Experts of a small language model: 160 GELU neurons an expert, 3576 steps.
Below are experts of layer 2 (counted from 0) of a mixture-of-experts language model. Rows are named router (the router's row for the expert) and show model dimensions 0-159. Each number is 500 + 40 x the weight over its row's rms, rounded and kept within 0 to 999. Numbers have three digits each.
After each expert's rows: a language model's description of what the expert responds to; "mostly gets" lists some tokens that are sent to it at least half of the time. This comes from a sample of Wikipedia text that the model never trained on.

# expert 22
router:477596520519471534598530472445522455532508413558503432493515469472492496561517477482500541494509521491521474453469531525364469489450492496526457485490536510439463484523531511503471498459480501546468483523481496536457576547493528515471466505462526560478477444519396531550521588532545485461460528527497499483581507572558402489463515497531479574467442517475512531473523503462542557482543511482530529467469525526505534567565454421463452495524488488510504434549510505529538444410502524
Description: Capital-letter acronym pieces
mostly gets: "g", "op", "K", "ish", "P", "k"

# expert 20
router:503497441546493498483495490426474487480420530547437506454503497454510471479452492577521559509447530483482455459490516503444547532448459568554427542474493532445475409531521506502484455543482541524519414557469520537497493477501600465427494507514540561468448474486499476449525483468573506460534510432470611520549534538531463473537537518552552473413539555410518517524480528489538529471564507528518537569535512514445528522456477529539473483544514497548437476466508522539479500500515436
Description: Foreign name syllables
mostly gets: "ter", "na", "man", "ber", "ni", "ner"

# expert 25
router:516485465492498436594510497482542496528512536535516473455458476555532490497513498427529503536477483557469505495459508489438528465400565486538481500549573512464544523546546487502477518484524466445440475611492460494471446423420615476462499504479505507590496435493500557538514503497470495555442519453466536446447548539530444538507489479478492542465456539506543487505534465538626470481442503510504505553482499483469555498445569481495544505489536446505535422487542489549459461507458522
Description: Stem-internal consonant pieces
mostly gets: "or", "ul", "min", "v", "cu", "p"

# expert 17
router:497478437530473499545512479476491438512509521473395420472501470460531506513489551484471534425465466559456497518501502512463502565480493476526515429480511501498583526563557511513511480475499497489510444510506507552436485504386606450498510521561477567477500501461474549514455516488562518457477483482411542487506482481478503504499488469554571572509540608496658503516522521542531500545539546483434533537484526514502475532484528491516530447503462491468514456511534444482470446452526425
Description: Table cell separators
mostly gets: " |", ";", " \"", "°", " =", ":"

# expert 3
router:502548470521442480442492427435475511541507541523473493507485468470459441530514488507448534459477507561485550449463467433446461485460447476485422522485523475488523548559545498524463442535464535572488479501495454541523506465509526406486441480520588474457472486535458555455523495538582449536450572433498499512519515492526507589547469511562539558486557470502535527447528533551533577503500492561436563525458506465475506616550555520479483503497501481531524495581520463518487471448462503
Description: Mid-phrase spaces, parentheses
mostly gets: " ", " (", " con", " se", " pro", " di"

# expert 5
router:442549445487530531490499455479512446579475511481521450448504469452446482411482502505468481478578526479503459471486452475493466532521503545566480504491563482457484475515551488493536449533504487481530454529512570476453522401516509415487503487511521539483421450483493515529501486536520586507471544503466599474555467535506474564528487554534584598492492515531478494541477532496520497492415506507426519567507476575544515509491506491494487468527518500513526434496610468478523488367451473
Description: Sentence-ending periods, prepositions
mostly gets: "%", " be", ").", " over", " after", " win"

# expert 13
router:453486489516522473605560417491540447554474437513515505470543485462499438509556537469424518487458503506485526465497480512512559465503531479516510464531568521501494488547519511503522440470440611519499487525564472539480474438504520442470461467508495470441527495512474487459497522517588470494463474514504529459512484537496406438438545521487540565384495520503551602516473551439500470422495482507469565579544493471488500524509518488483580504505573600475484479470539479472492477452510506
Description: Years and number digits
mostly gets: "20", " 19", "00", " 16", "–20", " September"

# expert 2
router:415505512551512465509484441475537497521460517508421470506540449477518474495463516457463441447457476588462419449487488510500488530482501447534529427440558491509559468477520519475490481504571502535448510572523543452459536429496496455473484442517512492508552498560485474508546501570495571474465517462499542488554504501534407532463503549414489534495559534445541488542485467559535434554552493476523491584462487512460442556489530532557521498588501531492490547457487592464526513449556506
Description: Word endings, closing parentheses
mostly gets: "ing", ")", "ell", "ition", " on", "ning"

# expert 15
router:469551510494550445471543513501488506475474481612495508520464384467497464475469516409500524521466482508546449447518496561450576429505454506506515468561524502477486553537554492535471473588523493502486464470532536490437457540433547437505501464498489519513429532524431523583450472512529501495413598439500501506491454554485519523462516518481484561488490570516517476520462499541597523480565487494474490560492442474480484543543571484522520484485572513569467463504555438511478479461496493
Description: er pieces, periods, headings
mostly gets: "er", "up", "ers", "ex", "=="

# expert 31
router:500516544526539477526455488483491501611551448509482490492530473543500521483487530442512548508455515501497475475407506493456445505436436477511536505487518515505524466508520471487480486543522540559520449563564502536440479448425537436486485469529518446492470464547471495462566547537494545491457555464495481482528493511456519533524434446438476482459522513464547579516509581495528484545466574514435542534499431548503477560486576468520502490578600480445528498567473465526474424445433420
Description: Common function words
mostly gets: " is", " that", " was", " or", " were", " it"

# expert 26
router:506516457525506520538510445532529452562494538579458521499523532456432471480539500496495486449477503533516444470479470498504445551516462565572513536524482480441475448494606468485531494446563566520491563559487485528508439518446530490422440519503474480407509503523431528499537529484524496586485449472410480436539540524446529493563527468545517503435514510492528445506504445511550508536448493533490571504479416472477518519558518522583544549532543483506433430538485488515488464421473526
Description: Mid-word lowercase syllables
mostly gets: "le", "ch", "te", "ke", " ma", "ga"

# expert 28
router:517445480486456479584517459494543404556510494523435498477484471520502478505527601427548472525518497538481458441451505538495493510455577488527498475454546516517442540479484470477566492532462572531542465457544474527531505493499488386449436474575543461432509493521428530554567543467571517495429507484496490442451554498561442469474563514499538511490497511492521507509511536576442504485518461503459548556480468429476533450497540547524472501500555534510494427505534521567540507521452451
Description: Spaced table numbers
mostly gets: " 3", " 1", " 2", " 4", "ity", " 0"

# expert 14
router:482533488560449468457482487524549461582439505487507495492483482464448515495482525483460458485485501480467482437519466540445513544515552523508476487502481460528586417471523526588533468486471468569535433525565482478477493507435523480462490477523500465512542417479418536449582497481488503459512569468554516498521539524484482544544516519452505504489580481501498582469528557544526524545461547474493574518408570520444481576502575523469451588588507482475489506503512457520456423452518465
Description: Mid-word n/in, conjunctions
mostly gets: "n", "in", " c", " dis", "ine", "com"

# expert 29
router:475518464519512462514531491401438518493478473467482458535503495416495474485479516461480453494418434569498463470486500532499522577479533453569447505489468577507544485502461470510521492562509520481480509494586478524455490471529509470467409545554519500568510486519465611451517454489570474514515570548467572440440542514556499518548506582486595524421458532455503507529502485463539528559510526506479519486584442485548481473524500515561491569468476472455504413474456524518489485474496491
Description: Line breaks after sentences/tables
mostly gets: "\n", "un", "ti", "ll", " ==", "tin"

# expert 8
router:462517498488543526514549467502490514484472507532451437491487460479509453486478529438557495487506500480516559445411572475400483518479571509572496521515567474530494462433491544539568407533475571475517466533535493427460492440545545495489442473516580539486509504495461524509463452557533543476506486383457464451492527541511500469504524482460591520491517489531524513494451485478547531455503550483456523488439458592549550591495482472532469531570485455527516464577536530473469525482473483
Description: Common nouns after determiners
mostly gets: "ly", "ce", " time", " part", " work", " game"

# expert 0
router:479514410531598449532562495473492534511492451535454492459500448452439539545449488476560499511444473556443518428464555535455487445537454454494481465503459505521570473453564509497466471542500492444499457492511496485494495486515533462463507516544565474481524488539491554517547535544504461474438549473489498478554558536461500526502502498526492564488511495500464581495548520481508498501455514529471498515468437491501528579416511497457592477484580453473435425576622449502554456510531537
Description: Past-tense ed and commas
mostly gets: "at", "ed", "l", ",", "ck", "j"

# expert 27
router:485484450523583402492485499451477488534444523605509471492518488494412476493483521479480443534544535459472517458558525456438498544534522476507576440506481521399564456533541525529486490529448516574472522534489575475487497474486629469506438418545488447468505464476451481486489554490504469552510519474468499505481527497513455503488559506523529562475531471441509462413478527503526490432524510570490518497447450535490532490480543539546553553497549571523490469539493521506586477454513485
Description: List dashes and prepositions
mostly gets: "-", " in", " to", " de", " at", "ro"

# expert 18
router:430521545482486453508502408506453523565466423514458502549432497459481488539465582468483603526512467529530477540539473528487525511467505513531535489435589485530501507518547524468443438572525560544540491507520448499451528469546486448506463474533512501461474457448421537429501598515554483488475591510514518472441530527479468521536445492547489569462514445511521490465535436481522478512465533467433539500504458535456468489525516518587533531489452485536493545535522409550512443491482476
Description: Mid-word ar/it/ver pieces
mostly gets: "ar", "ant", "it", "ver", "port", " no"

# expert 6
router:456460404477534448542511482491463500505508510566403488463480538492519484502513517477453511534494541508477492544466508462410491485476522528514473507501508490458509537499530426528542475447508554497462513510545479542476474451420564527441467563534448401462515462551489564540577546492531527415535559460477473402508512529568526467549467480486538547466484526508499510492552507525495537510455490589425533544456533532499584488429524488575475560523471522474508533537477471515518406447492479
Description: Table pipes, early word pieces
mostly gets: "li", "|", " co", " ex", "und", "sh"

# expert 21
router:503429442449491479497487437445479438509528530551489479477513515565530494501475575522508471511418497488528516511541515499468543518511474564546484409571564471505466473519503508481530536527523530523434472501537525529454532506447501514522512409567529499450488525523420496509521465590480544518527462448459515497486576552576520505487520456472584565536472499499534481490503490476538491507478520484471503523442496499477398594482523473487462534397553502564496366491478454528470452462494468
Description: Word-completing pieces after stems
mostly gets: "on", "duc", " can", "ult", "os", "con"

# expert 10
router:473469453516441493556464484497477513567518543488494495552456428472450499439512535525474513481468463502516449442462499513469553557442577497479457468431522479457530435438487449519451515499464574507507476521498489485498469404497629368494516446544484472466480516483460502539503560532515533503495589468508510483489545528501478488561490571512471565504452545509444518464452571483548495479501514511435571495484520586506519563475519487551459540443539507532540519575533508525539496472500532
Description: Word-start prefixes, prepositions
mostly gets: " re", "age", " w", "In", " I", " comp"

# expert 24
router:516519514489444465484517441444576524594434493517449454415568473493477451492481510498531520457527491519501514341553547481471513480462545461492510475474542479520440490476517511546517540524513523468443512546501467507418527496473563447492425513512420488469463539539404557507527519478536507458523485453465526503563563523496506490564516483507507567464470518489485532546491519581538494532545497491427538549486515637482453513485509432498504571467493514506485508503537446530504498511490480
Description: Capitals starting lines or cells
mostly gets: "The", " p", "In", " un", "On", "="

# expert 23
router:510489429567468510487474454452535514582473569467452491481538483486514508553415519464512469458445482594515506498536532531447476469499541534521527414463489436463510496468493534524486528556482545512522478570483530478461474498517510475487422486540490383448424438538478514479529511461484497506467552464453530474562442576492489488484543464523597506456464489523504462534579481517503482542509543492439499535532519533422518559489550510543527499549504547590433426545526522496509465514438528
Description: Capitalized name beginnings
mostly gets: "el", "'", "ig", " Pa", " J", " Mi"

# expert 4
router:450540455439473398476531383491540535519507464519503482528513506488487448537431512513509532438455454581533454469495509431491549506401462497484609533523527471404570418499472556556494506559468566524453490547432535486514519544496489488508507526547507456451518517508488518489498466512575506496509558416438505535492494530531497470499437569509514554405511508487562495474527505498489442530540465454513549517475460564527508504463517501554533552524573530513509494496474517506506461488465504
Description: Indefinite articles
mostly gets: " a", " an", "les", "ence", "to", " An"

# expert 11
router:428571512528473468431454476475518507555514522560487510514468418527497481473509453508467497525468465529470400483451494528455488516444508477513547503506527562521561569471541564578480446522491588494523469600621558499494454446505548441481420489494486458471479491549488535486491554543507520500470535464433532452462584505492478517515501532509537492525491505498465455562540509502551487473494497450502558524432505484499484535496486444470528457487466553600472513588516418536481481468493506
Description: Plural -s, people, copulas
mostly gets: "s", "ru", " people", "ers", " women", " is"

# expert 7
router:463543564483513528544423483428570462525570448515461442446527503432505482468460525510492509476444473520487507446498504445483494481485509517520529496526529520515492485462528474479478521537428497524597475490490476533509557483510479487525447450530474503489493474558536534445569516492557538478523535514445499462601516523528499519532459536477535479477575530482494437513572534527552579484514493533507481565450471449441498548506554457579482482471494501567519386583573412455471437468451480
Description: Mid-word syllables
mostly gets: "en", "vi", "di", "é", "act", "ut"

# expert 1
router:455547465513592483511450506513529481559474485483436504541438485515497494512454512484534525436447486508516499434525585430479523453435501524560486532465567468468517560550542503480439514521509456554515470545531457483494465557561523428489390481514472493485536479489458512489500533488481526491461458449467525489527416526561518503487450500521493555454548507464541600510494576515500602505455487509532499567462473495477508473478573461486536577462502467498497419547500465585563483496444459
Description: Word-initial vowel pieces
mostly gets: "o", "ad", "cur", "im", " qu", " trans"

# expert 12
router:464479488495528451532519449501445512519487503471402519511519517513447513504470527479539455416463511550519533494513586521496488527441466544483478431485531531530544538519500523545552508510502581486492438505561524427513486527478498445501511488448528463501513407535458585493537548503568478524425496353460509495569501514536404549430459522492531534452516404487557490540477528525542523505445586488496530523481539496495559503571527490513504499492499495538456529490480516544440419486515522
Description: Possessives, prepositions, ic/il pieces
mostly gets: "ic", "il", " for", "ir", " his", "ill"

# expert 9
router:492615500434490475506501475501458467504486534498529442516504479480557433510494524470486471520479502547513480478480565552476516532480478422534500482499488461465481494482490533439547502497449550564535451458604531531541523480422629383429515515530472506472506510504500502483492506501436526476491512517471507504442491519445495503590468540547498560430463481438561482559458524520501491514478493525460491591504474533454499515561583459478532518535549548515483433522484435457551451535493571
Description: Mid-word suffix pieces
mostly gets: "th", "al", "ur", "r", "ure", "ment"

# expert 16
router:517501467520528491462512495489551406481510499546400439511559479455480441579504523502560485463468520490534510410483465534423516481482456549573544494558489514494480465498546568497444514480451514513566521473526514447481544519467509489456520456546528532462478467524503570458576477535489533502473492466458572394490485499511462542486476572431486507378560448497526560517480508445496482550482518531495523527518491593490467527549436522489477542512540484515441508527565514523569473471514444
Description: Derivational suffixes, prepositions
mostly gets: "ated", "ist", " from", "ical", "amp", "ted"

# expert 30
router:450446471516520500485557485482445513546518522502488433483503446469450489472357478510481501517454420629513467493515528518442484505491476471508470492507529493469567475558500543549471470504518585612534489491562494454470526541455563427459438467526542536503528422481480568475496552477557556474461494488478468476519467541468526553540494484551526564514536578498543514441521528545490499471449502511525520517420454485466545571512519466466474508499511524550529460541576468496490476500469481
Description: Letter e and table pipes
mostly gets: "e", " ", " |"

# expert 19
router:512468455512532492472483499459551496528495467521505489524528424412490456524452526495437526479530429503525500488503536454482563503501498414518491463536451498564476544494550482579488482526516566499446419589559504472469548567403545483521562501537491454448477501519523518509568580467530444521511558418476504492506455517540527496503530561483535509525447571426469529476491548474512483524423494454448548558540438539497550505458484445480503509480490516519515475479487550513473440390442507
Description: Vowel-linked inner pieces
mostly gets: "y", "ri", "re", "se", "ol", "ies"